Weights of a small mixture-of-experts language model, trained from scratch on English Wikipedia: 10 layers.
Below are experts of layer 3 (counted from 0) of a mixture-of-experts language model. Rows are named router (the router's row for the expert), gate (a neuron's input weights, with its number), up (a neuron's input weights, with its number) and show model dimensions 128-255. Each number is 500 + 25 x the weight over its row's rms, rounded and kept within 0 to 999. Numbers have three digits each.
After each expert's rows: "gets" lists some tokens that make up at least twice as much of what it gets as of all text. This comes from a sample of Wikipedia text that the model never trained on. Tokens count by the router's weight.

# expert 25
router:483535503518557490549542560524540452488526501527506466482480500502487507470510479493477571466486542536572484478491501482512487499500487490483487506483461505514515496500532469453503479481478517517476466529479488529561531498508495512495487465445524504488518468513506527495489515530531505453519484516536485473519528504489522469482439511475525491514512512516480510486490458512499510508504
gate0:452520530525457507522516502531530512496502512501513506493512524481539519515475512485501490479484435514465516509498535509485524478523542478494500464463498459522484459470509510509509470496478499506491506483559458495506488499503534483475462460494453485520428523501484491507503526504499478482503494522514497541454514515447523454508489497547544513511502499483510522541497487528456499504508
up0:457511531514483506518514501510524534481491530491529480495497534504536513511492510484480504467503464512476504526474563508490523500512532485501486472459483459525509464488487532514509469506489515514471510473542474479491487490500541495485460465506443473510460522497470490489491532514491470489517504518520502533470512501478538443500491500528526517505486504495514525531483501549474499518499
gets: "017", "011", "020", "006", "021", "019"

# expert 1
router:518484542547548470511501508502484524484464523482482461474490536474496442490470529494485535482462516497505511498509504507477524493441502487525508493494475530581504496487504491507510472507467492507477498501447520487480529483467515491543517486506479453550478511523509522481489490524508521511514480512496469493476490478529518492494444535481483529525488533463515495516535504478552476527494
gate0:541529499509525514484563511459508488510523489500497437532495486503471491454460502506465556484472514514490536527481496537532503545527501495551524512476482497510496548492516506547511516471478560502495491505487492490542508501491478543449506504508465522516505493493495496512514514523484489492512489500490477521471452496500528458514514482505521529483525528486560534518507505504496509487475
up0:547516480500493488484546511471473511524530498504494449483536495502500501454488506512471547508493502514493541516446474526506531546511488505538518502484496490534493509461523512498495529481479546500531508506541481497523499500516488535469495492525493519477514489479506529474481509517481530492484462494481490506466483471489525473493509449547499539499507485466562534501510479485476527485485
gets: "e", "en", "ac", "i", "est", "z"

# expert 39
router:518544498486509530518515516474483507523483480504522506483460532515535460486529518461493510453474525478554537474519489505505479530472521530508507531489476526504558522494509481485499512499492494508539509472485463499519495504481527465482486475500513487489506473463520502505467461530498500477572480489491486492497521515493510483514499487486434502515549489506532512509482532550508541544481
gate0:496475495486486513497489538488472501495542506490478485482498502483497514497528493542526538479454509498488523488571485560509445421496496521493533527497486496507499505509518519502484524511527490522506505498513497496501505494504472473519527510462494525516500486475562520475467476507480503455519468482498485494502565485495487475466472472513480498472478449558475502497508503521522501516473
up0:479464503511492489547480532505519474475514502498443511509488559472532522497491486491510516485470503482522508462568448516514469478500455506478490506483501477511523513521547518488478523508503502496496494484467470470502479473523501522509496496501496493492488463483565531477494497493452511492513493495482486485470545523476441523426496493535513525506517492494502512503506486486522491521509
gets: " that", " which", ", and", ", but", " who", " after"

# expert 5
router:524510521527511465503495528503472491511496567516502479491491487502488489523484528516517561476489506458513489540535498524466478519515512535467460466498471478524479483486526529446538456467493481494522476493508519497509535511491506481503481521499535507497490478487522518479489491504489495457455496494523497497529515505496508445485467494498491489460492516511490486526505468510491532499466
gate0:497529532543493513502522528537521486531493525488471520476523561478504513537508485455455503487503532496527513527498510461487491485462501477482506463494482491479520518492540536492458531452474424521527465510466521509552506500514507490488594484466494502480522518507510508540474533560531466480506496485476523519507505508510513490522477515511474517478486556507484508516492520483494465513544
up0:504506525539517505501503559519523476525459524426445517498513561491521515547477497487475477437531530455517511509520541480465505502458509495472507484462487468496535532498531513491482549478497482517525491485462500467503482510516496506510585498495504517473519525505519535511514509539514473489496482525477517500499516493521527516495478518509494486482511521536489524524508495488496463482542
gets: "et", "ist", "-", ":", "ion", " of birth"

# expert 41
router:504492507502529503543555517535493521466475509514495512486434473525476500437527431459457506519483492524529506500521502527448514478490519527502452538526491535496519509474500481505530414531483498519509460498484489455523500456466508466462515522486501472486480524517514494505506526523488490505525477512508484511470505495514460495491458474474518477513486506525503542507488503471515552501498
gate0:489515515462485500501506496501487460484512513500522498505491470494511494519525492501466534479532588505506502528499454499532508516550436502508480461484490497483554535468552519503498473499537493460501514494488514498441484487526522538479523502534488459471471511504491506486452484450478455498546481515494499485470521510466525483492510543528460463502475472485509518528482501507489493496502
up0:532471514480474543505498465511507472471491497503506497545508464522515445495493509489506513471521546499513470525515458493494479502548465518506476443495493498485564552452548499500527485531487501483504517500491482487462500471514523509496508460495500483471462488450485481493427474451470470485534511510485490490490544493491504490501502535480457479509504463498506527480497484491472530495488
gets: "er", "ation", "id", "b", "p", "ed"

# expert 27
router:471506508536480481517497520515483504485500495499479496530468465511492502483471511523444528545428515485500481501483476513505514502456479503478463468455513486537512487501522486520477413505524520539515518506491463524529492471468490506489479461504503509534487504517500529440506548524513480530510457520525467479504497494485450499485515496489493517473509502529496571494467444460506525518475
gate0:526524512503506492485479501463536523494509485507533513492509504481555491534508456481499499493520491504478458425532512504484517526516479470502508501440503509549498510497513495523544462534472513530483526484504465509478514497521495453488431524516528515495512476519480484496470502504474516476464505497470501506426519484481511546436520490462518494475491479457500527511582509558546483510474
up0:560525472487512532488515521467532461501491495518529516475491513499534484522489471467497486506507491489465466484556486474489553532484473483523456462459500462537512545521470504477527496545480487558505543477500479488495525485489472456527452476496500545505499493513470438446479511511501486473445511538475480512433515492499537520435530500466488454514504473482492530500530498501506464507500
gets: "or", "ar", "an", "al", "ian", "on"

# expert 17
router:475501509507523460502547527547464504503506501568518446511531541509496522486459475471509506484484497534501533454478486518468504480502506507526487477534512528528504482479530526503544468494482479465528500479506485475525495492480490460482493447529504511519517519541515484478473464516566464494534486486493519509471479550527460469471515510544513503501518489523508540505527521498488544475489
gate0:495501492508479518496493516505514509555495515504498466510494473566462484483493526447521533506513475542527458498517539486525456493502521526490514494486510477487492460508502523523486537461464520473499525522465498510495510510492481520465508481501522493553536500489516531476503509513531465492511533455478494519493514475531502503508506495453464481487487522523525505515462468538453492522505
up0:531484512522463522461487532516522490513517505515506454487500496549492483503494516447497499531532473517505490495518523493481471516530551484482504472486501515504495464516530517495475543477472522477527492502495479499498478532474493535468486459499498510530518514465505519467519511529543503484535516463475489508492465486519504511506524508468496501510449538515475514519462510520465496496524
gets: "s", "ing", "es", "ers", "ts", "ings"

# expert 28
router:500520477499495454518480510477500521498485485477498478530461511517484483459472445427503524520476519487480562493517520481513487527426509474534481499531536520515530485495501513486497514507507529517489489498484501536530493492487518502464521463481517478546521549445527498462488490520493509520486473521508485507558489535511527477501506502476497499473473514488532497544528541469511512519502
gate0:471497490530503506508485517484478470467505503516504530506536496462523456479533517474513485493495525518477500520470506495547512436476515514453478472478478551496521521500480526456503481493482475506477483505504530524527482569503520508463496493491502468507496498510516440509463491527491517486548514501495548529505448543523547486491472518478501511515475514511574476493483511523489484501507
up0:484500514541522497525499515465483493475513495529477498479500459477518478499511532508533483512520485525437533478519522505514520457470522483463486515486473534464516502524485506492513475510469496486474468510485505517540467530516510521434475489549505483517491515517521465495481505515502495519544475521487549536499461530526509481490485504497490511488516563506561507487472490521525484500522
gets: " (", " in ", ", ", " ", " and ", " In "

# expert 40
router:496554467528519497502534511516518508475479474573518473506458494469472516477510493453511480530500499495499526485515482545472498517505490516544507510526488548492478465509465520478507476482524540524488535489498540530491507531517502509459458478513489503500495500472504511488489477462536460539496485470501482480503524522510492515487535520501475490484524467491483516550520513503499488476490
gate0:463446519568497478500493533487535519461517498500501513495504493494468502485483525456488472517491500487508485502525516467477498521487497499483533545467505508515494532462458513476471533504514483514454482510457508515491501490509474487497562487498477522495511469491531507511544508487505526536460523491514528509495491491547488533504533514546525464462512506487517455495496518508552531491504
up0:462487488591545491496497520492528513479500488484495484520510511511449496509485505451479440524524521500479494527551506473510507514503488512487520545482509518493487529472444532493451534520522485526463486510468515507515484471493478480477526501489490528507492480503479501485541530496503507528455520509488497493484518486508479513511541490566497480482499507471508498516508528483557553500498
gets: " L", " M", " B", " P", " H", " T"

# expert 16
router:473556505508492505540515503504527509497502495492476534501452493519510503507474473468489487487500546526506496495456526512507494494520530528528525491523516517484491482513507539488491457476489560512529474471520480555529520518486499525506487492488485463513484545502529533480496507525552483494517482503520509466483486494478526472501488483489510471515536536486462563504505523451483533509452
gate0:494489512484529495498515481505482513511545468486514512518487539540512505456490513529460503547467473473482495468473473505508526484510521538502510504461476504464504433431469525513515473510528526515445484497524486473469575529469515528468506519500484526550515472472485514506510501486503504463494436489507483480486510469482474518567470535492492465523481529522526537479482464532500540514470
up0:506474512479496488487508457462487502475548456468524557506493528498479491438479511511463510541477463514501505480473489509513530509497496536522493509486470504489498435467499519512491459491532537517455476525515508504473539531509508544471519522488469542546513473457490528482503488467523526491486439491519486493489506502508506493568470518507486480501496519494517535510461487519488530523492
gets: "ic", "ical", "th century", "ular", " other", " species"

# expert 29
router:474516541503462472481534493522503506508507498511498489533498542491539479475490485501490554545480513505508512436511474505459488482430473506534514485464504490475499511475522484461522482488498528492480440470483526530525515523469506460497478536462512499506544483483502526522465504547557464467509498479496527463476494486490498478497513519491468510520515519542511556466497506534488492487473
gate0:529548553496477564487532485486569504542486495493473542489510521445484520495483525528487516528475473465520524484527518462502469486524496481466511494494521515526495513495491491486528498491467512488492497518491467490506490491491562521510505539468488514511525507507482537475487529523531541491504516469502507471546525492524484474480489486500455470501501495497459550533497493479468523540481
up0:544532547476474541485554471495560503533510502511514537476492520447502510490470514553491495517465461484502550478520515458520423468544504479477480511504520521513483497500482503517508501493475511485473511492483489498517514444491513517499513557469485499503524522497481539470469521496548541513483522488507505484574547519511490507487486490488477456506486488510472539516502498469485519528503
gets: "3", "0", "4", "2", "–", "5"

# expert 43
router:532502508532512494541489510546507490480428506517509502527482486477470490472521480465481486524518523498506550506564506524503484521500496475514502524533511519520527496545478511506527501493460503474561493506508476525484501461497496500476481480512518492532503464473532549510441457513487510513506469460517478496492470500499481511488480502479479522504501548523503498497476503504539528478431
gate0:534523542525475472495469473469521492524483486476495499483541503471502492544458475502544483512508512496501558485500516479470457483547531476520564531490551486515478492534534488471496502504519482469453515494445493502528505498493537480513526488494527508524499482542510536466499497499560515481544476444449525456519535557507483479498477482480542498480491527486519493540443479501508462512451
up0:502509563542473493476480467484508465513479502460506507514504503463504506536476484515533497533504508486521516466497506484476470472509508467516560536466515483486492482494524475468498492473514507478445518508451503483526476496476500497544546516509490482497506470544526533458506486473573512501525492447443535480512521538527477476493483505477541516489493535523521477527445492499503486537462
gets: "\n\n", " \"", "\n", "===", " | \"", "=="

# expert 14
router:490555519496463472505510493492499488485511511495479479502435505487489452461510509476532552554522496465496498460503506479434490540494474445523507500560476521513523484501478497489490521520509526505472430504470521474521506500520549522509508446519494522484493518476473488491484461486510472500552509505485523474530492497485491479519482546466471510498511513484489550498510462489511501487505
gate0:472426503484492477471481518478474465522492501503512522526499497501509514509495499477480532480518514517472567455489491526459489528549544489511492547454445518479561519489534466513464513493515462492532544503527507506504500445545484520497509524470502522506507526487534462574546555510519510475480519430508504442501509508507546537520496489496496515481504518495453478517520502501509497519472
up0:495443508487497465481471529494463483521519517481527505497521481478503525463489485482505527503504520521473541476509494491438488477529541477515491508471461502473543514489511494504497509498521452480512532541530539513508517438529473492512469516506514519471486490495510433577545568495488491456486493447481535482471505474487546543525514517518475500473528496489451480489500500491524529512476
gets: ",", "),", "s,", ", a", "a,", ", M"

# expert 38
router:518529457501474493547563509520569512464505493482511496520486521494534476449505518464520516547481531499503523478512495537486445467522511467526499475510433515523499499470539557508519507503486530516501524475519546480499522504457474449532494486506496494476513503481530546482482499505553442487519503488494524490478468541523508497475474456516458490491497481518486510506513503519521539502482
gate0:479514497520462486513510488523481503532513494452481503504561482536494483535512503488505513475503483488527472479504536529522487536522499488528547495546485513500486518509524541525514513487546489493493498495513481519512488492482528521483471519535510495505497484498519474493559514471492487489512490535470513497505531513519465468485518500464539466475466501472454506511489523490503537431520
up0:532539526496468491499539463508503491542478455504501518520531526528475466504478541483529509477510521515523476465486518499522499537550526532550517504490509542501516526490477505530492482475481492507529512491491488556503514533485511503512490493534494464488505499519485474522534501471516519473506495464482503493475510500536479489476520493480497455489474515484448503465496491484510503409487
gets: " of", " of the", " the", " his", " their", "'s"

# expert 45
router:483527486508522474519507510477493498455514464496528433516517480498490490461435538473474517501501503539502501483502522514463511510501442519522465500527509501491553504424511471479544476511515492493534488517520468525540507496441507497494462516514511442512500520497528521505488517501515488473505456452525553514518516516501527452485440505535476504494504491522501546516508492532545495516493
gate0:516509495455491486479490530522518501491552523493519497508483521478471478533485480482509548450455522479529526495514470524499508497509496517536497492525533525482537488532506527474559502468476503486520495491525480489497479481551528526503500495502474506483499478471499438531510498538534556523519561507498481496530513531525485509521540497464471508548461483498521499494557543474484473541532
up0:508492502460511518513480538517511461487556491486527464477508533469494474509461477487476538491472539485526503473520495492470492492513471499488496469501517552484519508473494489467524506451458460477506517502533494497504493512545505537557505502480507474510492498491485459459525521533517551524498520499527497477509483534520482489508513500484467523534474507541536477488538523523497491553530
gets: "l", "k", "at", "m", "am", "ak"

# expert 8
router:481547505509518490516482522449508517505463499541535483478473482483486464466498518518497523517483520536505510494520508512510505521453475472506481458493487492495531443497530484462507494478473476486475469491441509552534490508499479458540504487512495523503501509512517532503476507501498495492540453503519517456513488502464525506427493457472499484530506484477519525547474524489541513474477
gate0:514474441520499489509466510472467517471540504497542521528517495511514465473525488492482473512519534501507473505486556467447468472527460517546521530520501529455478526477501472484506422561469509509479531525513534519536491530486512452537481436532510505532527441479544494483484477510512479479519524492481520479495492464519451522519486501515474491536514473504518507521477502481450507480498
up0:499492463514489508498484507468480481471555496494562504536527492519538474474503498506516471519503505507514489517482542475460480484501477525539525504528494527481470512469488441495463451524467492498464511517489534519513509534499484475558483476525496518545539424461560499497515483486498495434501542489494497520492457479533441511515507517509475505514529471520497514488485524506473521479487
gets: "ent", "orn", "ant", "ur", "qu", "ab"

# expert 32
router:481482507515540477506544589517535505461487482545537467480466509500509540486520497472465527498515516489534462510483567497485488507512475472500482533474466526538515505491480504454535494464524550487554455490481507488519504477483499479476466492503541522513497509512496510502486504519508503463474476511524503447513467491498451469517498541510472508532539505463545505522534440487529523503483
gate0:491505517517478463515498507502480515484424498485484455504516491487487494504527479461444517488519526512545492461481498507490448495500509520503482499509502486503546536479522513482509498504483519499505490484499518559542505490504512495489481528553551461513514554506501508501523526482523523461484507504508521447503506513466482523521514521512467496524486537459469488521504487479506474448533
up0:460507523521464461526520517537493523468446505497501479501503518533489497543541491489446504478543524504537509492490473505494466504486547493524491489512509509509566511455500531511514516517467512488520517493520483531542487525509489509480522514534511510536483563478534490525534496475511540473464518490518532444512490530452504517522490536501474503538486503480501460499483475512532476459509
gets: "6", "7", "4", "10", "3", "5"

# expert 10
router:527554538484514510564487513521500466503450489486531521501465491449528479476498477487501536476515523470540529484506503536470498502491520537501506514495479516514520505484475501504480477497445507512507503457498528467521511505479498492514496497488500447501523534484499531513478507493512494513527499455503505496548458510506501483501525513494512511507491509455510571525452494525504546526484
gate0:490491504504507508496518499488475500497499507547508473555502493508477480512501485500486547534488467534496505488480494484502470494496447474470497536526499459502520511496499498468517467507506481475507482507466529549464466502510483490537514521487522524479492507487507535473496443513524526531531476488503469539510502546499484475456506468507461484491501518522490509502517491476476510470525
up0:481480506488501514509511526479491471513529521557469497529481496495495483500507479503513531530490467537495499515496469463508477514517452482491489547516492473508527504489474509458536472514531500468507472496454555537487474487480498483536513511489521532478499490507492528490484449527535513545530459476494467532513520513511485488466488470509457483490504487528472496500513486465484513469517
gets: ".", ").", "s.", " =", "\".", "=="

# expert 2
router:464520531545513497514494493528550497517497491508496528472448485510473504476534503495500493447465541515554515529535532514513496506480502472508511487557488520545512485503481496511543502511489538511561455518520522484515489530453485452451446492467499519505514482482516509492508474477489512519510462489513491505491503489476466458450509518495493493439534533499508564497487495447498516534504
gate0:496494515489499510497539499472499407471478519527500512491490490511499486508467550497484539504475544499498496546474505488531489494503459490442498498536506484496517489519511458531489507508476471554519536478479499463497498498480523464516455558438493476487506526547516504548517534533472502521472554483495493505508491458487555531499497525520481466525494533518513511496496504514522508529432
up0:517476517483497498511525512482489393494505522519503503493504464497487461485478531499467530515477526515465513540497486511495505508489479511471483511535490500501493455519510449491482534512479503562510535488489472466475497517459533480513443531468473471493537498560528470533513544529498526495473565474524497520482498453500524514537516515483484491538493544526520537502513519505515517493433
gets: " film", " album", " part", " song", " series", " show"

# expert 47
router:540471490481494515520517513493484519517503503493479489518447509495488469507481524490527500460506534497536555489503485483474504484501529477488500513481536515536498496479494509517490475518458504505521502508516519534502505506501528465517457479518536450521497479484521507448504515501498459479518472517495535453505489507479529477492501494463513503507544512494531539498494498524466555504492
gate0:510533466506489494459501527502465510440477478457497507506541500503541563528498495522526462503544502499520491543522487506536500440510507457503519501499543547501488519519453463507526494503515503536511470483544500494488502494504510484553472482463513458482493502486436550505541519502532483490503456481509524496534468503503492475516498516521522465474489472506481512549474485503463526516484
up0:500532498498507467474451510514495502442468501492500463506522534508518534484477477513547490517533500525506502529497504522524477467491522506526504515487526546480474525493480492518495499476490470503507467538505481519471522512540502473527481488482512482483505490474453538527545498504545450501491480472514525493554479523484521452541494503469509472455478480464505550565467468495502488551506
gets: " was", " is", " as", " were", " are", "ly"

# expert 44
router:525499513508532481523532505495506494508482463494569503498454518485518496466512494462511496507443512518503534506463482497520510522491493514513476485504488499534496469464497490511477460436507492527480488516431473493547516484461518437507495483485493513514509511478509546450522513490529522509514451483519476487457484519542496511516508524498495487512517496551523519487477526502557531477458
gate0:497498497496538483501496488546503479492477520506503491470527471484481474536510523526500519489500534476510528521458488551492514522475526460519495471499569528497497523491567512529464522526507488491468490509533500500495488533531546464501472501513509455505488500552506490457453485501535514467485475461478524460494467489471498508499469507537485540511503470543489507508566490517480510502501
up0:518473459487503469518501481551493491464517496475486489486488499477517479504482491505506524470540526497519506523479485479530501527458521473554474478494591508523443525488552495564496507549520528498482462509546513506480509534483519493472482492484520498541480507551518516496485500511546518468489483454461515467523488457468492501459506505504491545497509501533488506506548521501502498495516
gets: "re", "us", "ene", "pe", " se", "ah"

# expert 21
router:500498468523537441577505518474534471458536570542539475523503478457553500454509499509531547479489530488560504478509500541463521505516460475505474479489495521508461486466485479486504508466488557495490506497499505506510473531480528482516431494500500479500527481506499532505458484511487467504472510453486474490523461501505526462519463515487499473521525464496468504501515500514478506518492
gate0:466487555545500486529510447516534514470505549520497478510527526475506508470476480493533492499477527496533479502483492461463488478456536492513503517498537470480461533556535444439534495491513487492498538475493515502516535510498501526501532517491495526492480429472496486520516496491469533510512499507511493460513498483506496485501468522546474453512469493498515554500493571490520528513500
up0:458511535539528490526539472492538506468534536527484481517531551499473540476485482458516509501491527513553461516491479482486505445440512506508523492542507443465482496535521447456536494511483540490496517458507497510486501493495533530509501525511538545493509462473493479494506481516471521500461520517470503483513526506490491492510519522543471498543501497517519509493508551498477518487492
gets: "R", "C", "P", "S", "T", "M"

# expert 30
router:484507485497524431551514546479501490490503482515465495508497472531505502498469474485509528473499488536501535468529496508500478484475514490506452501471514503487522496500517535489489495488523537463485475477444480473538497503429531464533496534513502521574468523498499490467484479486551526495466501500493494487529493515505514482489483535447530490461519472517547491533463480473551491504503
gate0:500511514466495508500526510502514505525521451491529544543485501506534490513500477514508515521548518563528488496507493533505472489508483536482500438459525510486545508535488494480527504483510489476498530478506471462524507497522501491511498479490510504480485517485547517476467451522531459488521502515502479508500507481510524468433528515530484512525481496515469511493507499487515491482512
up0:514501506480489490504523500491508503530539456491497533542449532518512497514486466523503514499538533550503514516525539531440473486498487529508471496506482500499533493516475493515542473492519488484494519512506494467507512519535499490493488487486526508468498505482534473468475460534499460483512506500514457491500483471496504458451530511499479515547458516493448479486486487509511472493494
gets: " | ", "; ", ") | ", ": ", "| ", " |  | "

# expert 24
router:490490502501492475510530504481478496504464486503485497501470517485501481492543515486519486478471510509522502476485485495482523488527532514529469497525450525487474498485500526503516522486487473531564449499488483499484505527446482530472502454511519497471537483523482484524492520530497523502491470445515510488518484514474466463502515462499444489483498518470506499494509468494540518472493
gate0:483479541456488494490511507490528495493488506481524518488494522502554490523489535457550462493477523505501522544486458492509483497494518522500491455547485507492537483515507541491491509475507525505513502473468506441487498500537511526461550465442492510494523532528476467488504519461538511494505498493501514445510482538470525538507521490495465490461454491556509477523516531462473476517475
up0:481490525468492512500515501504510517519474487486515531505482524515554521512515523480535446497441497507508527538497496508514482496497508520532494494520510531485513500521515493495482525489529554513503504474476487444498498547549524533446528494462510508491509522527486493497503536500509492500474481482487495441497481558463545520491501497478468518482506471555511494530500507517508482503474
gets: "ol", "ig", "ou", "ag", "em", "um"

# expert 4
router:485514489527489488498479513504486529435518507489500519465529481489486506511479484502463517540506507507528503481510463511507536525480470502483486511560474519561531489491492555452490518499498464531501490504447477481516511502500542501510492465473541467487512530466529512475511509525484499474545471479503513498483488527535514484491511480508521455461522462474504500484500466544530504527480
gate0:519485532501492527488540534556481446490560499516504524545497472534489505512497477499494494477492471481510527501529469500520508474503459519491507483561492490544570540515498499509463502474487513483511488495494530483495485493557488469488527500499547510492488521497531512479493522493488522474495477530468487486505489511520485507472496478499520464511552523538531518486499527492490486471460
up0:535508537499489517492513515556493475458557509485507530540464513540509479499501477514532491481490482508474530490488487498532508492489504571523499458533493470538550536500481502521483516507506525516511495486491529482490466486539490460491512475508543512530487498514524520508522515502491537481536489503502485460505488495520496492483529485526535485478531522554528529474507547486468485502469
gets: "ro", "io", "o", "le", "to", "co"

# expert 33
router:456514456503533451517534529519568496487478484537504485486498467515504502425458497504557561499506539488504539476514516494486475489489496485471515484495477499486484472507492526487526523514473515519504472469485505516536495482515494479478498515474497528505528450460520535529478515545582493510486464479532493469531492491500467447501486542489505525502533486478465524477496491512478494514450
gate0:514551484497510480455480477440500516509493480483457530516469536497518494485500457474519513488527514552491480467477498522473505483529480498496492432506502488521483478470517476545538528492506566567448503499514525484495462511495509537547529491489502506494489511484461494476521538529535545490495515519535483544505465529484493480479488512487505530474496500516526456491497481492509489512514
up0:519538489485503477466480476455495473507485462515453509525484513497539522470479478484508503512528505532507496499488488527503499495511463509504468441519525473516486496456519462533547562492511537530464487482521522493468465492506494488543511461489512523482493494488445498472535523523526558484472520517530480532515470522493485483473486514487511538485484522508533484483491471497516471522489
gets: "000", "%", "50", "30", "100", "20"

# expert 36
router:492529507523509501520503543518518513490475484513472484476469554486482489473512521458489539503520546521501523518521546491506495491474473486525515533566493504504527487515517494497534457498504473514552479507488513466478536488486538500495503466506494501512477476506511514468480507538505515469509458530561493434518529493492491447484531480484481490528478486472471490486476492483547569483482
gate0:495493517538515526489480510542504485533500488476503475492504459515534521498538513507479506514505537523482543483465479507514441489463514528507506503494451512443511513456495512484506476512484539479496510505522502466480545538491473515512456511506512490499490528508503457509519532514496487486482482501498460542516450522547489467476537499482517545513453486441508523474478528527499517482495
up0:485503552522523511469484518532502475529486487472494489482504457515529505477513528527482512501489515513488520469448478514512437486486532530498505510494430506461498508458503506472527511487465532494503497517518524491476544550486460541507450512504517509511503519507523501522529535511490491478531497499522464531530468528523508482465529497496517537546500465444497526476507524518496501489503
gets: "|", "-", "  -", " n", " s", "a"

# expert 42
router:481532491494498463511470502511537466504472477527497497557474536480510515502473504493516523512502512468509523451541504546449463527477464464529515465488488534537513447492500512524510504475530552503477488489515525462484512504491492481526472479495524470463473529495496506449509497491515455506513518517501470480545455531468480485452477472464468499511486493510484513534475493520542481519427
gate0:466492479494488487433536522472503523472481485477544516541524484476499519495472499489494474509521497468493533521501517506459488476528508525460516504495484492498488518492534492532489498500511532525513510454509566555507519527445464488557500520534518524481489511498521489527484509493499477491484534464496470491550464488484459484526473508510514451471540502510464505499524493535505476515490
up0:489489496475500478434548505507465519439504460500527517540541498498485557487496514488492486500532507488505539502488526504466520470487514518467497512530482516508496532494547468527482512491502516536485505449511527559528528517467453510568485538504535503476483515491516517537485494500498492497472519491503477503518483475480477448491494508486506442490535483519442525516512507550523483493501
gets: " The", "The", " in the", " of the", ", the", " the"

# expert 15
router:481558490487521439529521502528494483515466517546468517525463497509507488476468511501480536524462510536524501460481494526514496494464450529534456486460457522540486452475500507451497515490507468477495466509531549446505514502493515501484474491501490488503542501496515479520482478464541473511464525480504485488513499480516521470491470533478482490445472493508538506536493480521532513498479
gate0:510514510523510551520458490473525488521502510503502556492465465485555488498482482499512482521498496481527504486539463457475535504510518493513545519486508524513464510476518444482513541501472521514502487489464514519500520523496499490483486519508529483514473507488519457492523509515503494512487485493494527503564485512456500465486485499480489511483509579489538528476490490510483486515520
up0:503460505498479531481474459473520476524497519531466531490453446490549502485466498474523493520480503508515499486549507458481527511485519494524515536449511513471463518483544451503530490518509553500495479479493535519544529520522521489504500540509541491504492509479504473473517481509499468503492489500523513504551486472470509487499475509503467535493502584509525519491492492521497529545541
gets: " |", " |  |", ";", ") |", ")", ");"

# expert 34
router:513559474531502502510526507491540525468524499501512508485501498465524518487485440491490549479494529525516510482480519501508467478498429489520511475510500556497480480493505508494514508514468561520513468459465530541489516521511531503504448480522489475528507515502497497513460487511507485481512511513493501437512507490480512473505465486491473487522530484465469508505508523512468549456472
gate0:505489510494523538415538514512517470480522511492512480472505477513497468508528484485502512474531526523489512459473486493498513472509480483487494464491551500512513480501478507500511515512488478507524508462462555521518512505487523502511488473523525513471484516511492503498502473500494496499551499491532519498479496482523508518544539536515490506519445538509512515490468520523499517494432
up0:507493499495522551411573518532505496473544520487520459484522506515516487517518468489487502480518515533475515480507485489499517460494472487498524475485529478507498481501459501543513480522474474516538480501474541508532516529507502505505472463533524504467473498509495480494513469502493512505523493494539512484491517490493507561542521519524469498497462526492507565513472530526500502513448
gets: "B", "S", "M", "D", "C", " I"

# expert 0
router:462529497515480446510549520537483482529467464543504506468467503469512508499486512528513515458508503495512475474460508507456529481498519499496491493522516499519523484463547537495492511520471553511473498474517519476527454505491491474497474485520503497543526540471509564513518500514542507504472479480546505511530479491473537430480442503538494481484516515461491551532527455561481535506472
gate0:481505497506469484506503549536474445497469461454531490508512473499530476520519543486501503495514466480503520470481493484536468530460504493522499518499502483518489449468490506457535520497500515554549468472502509520513483481509481495483502471515490489477533532479509440533535493461466478494463456462528452510514501499468554462466540451511520501481471497418507497459481517494470507522514
up0:508519530512466466501518532529484506499463486452529508501511503505509485485520525494504518475495478496496565519454484484535480524484537522482494510486497462540519464470527484479495551485484500527555466547481510517494504496493484504503514462482482487462529548481523471524543505484502492505474466495499469502504510527437542486474547464551507477485435512477506509461465540473476504516537
gets: "x", " New", " South", " North", " Ex", " East"

# expert 6
router:479505498509507478504548513545478495502488472559543500492523518466476517476524548469532530549503499516540500460495489507485522525521532507544487454514504527535552482494519465462515499493511506494502494446477536520513493521495529478491464509484543500481484510468490506515472537466518462495485505485541490501518518519512480503475534479498436465502519493485529548514484497456501531514471
gate0:497526505546502493510491493540531515483515517468474437514544485505504515543511479491470497517509520508531502493503475510504516498482520472506535446501524498472489486456502510469488503450462512477496516461516567500533515462494460522481459496513521492476538496461477544481522536528535501493482516515508504441477531480488461520551498493476500532481566471454493478510506475482516475516531
up0:494519520526525476516514511545515542507530466487454467524516504483509499511525481493509479524522520473531505499502462496495522493459541474553534461514533508464488489430508493490483520501485505456490491469531566503560545480477500504496479478531513464477557505462512561508509540498535507472481507511485490460516525471519497513534518504498469507485542494456495493518500497490510452488516
gets: " on", " on the", "y", "ell", "ric", " On"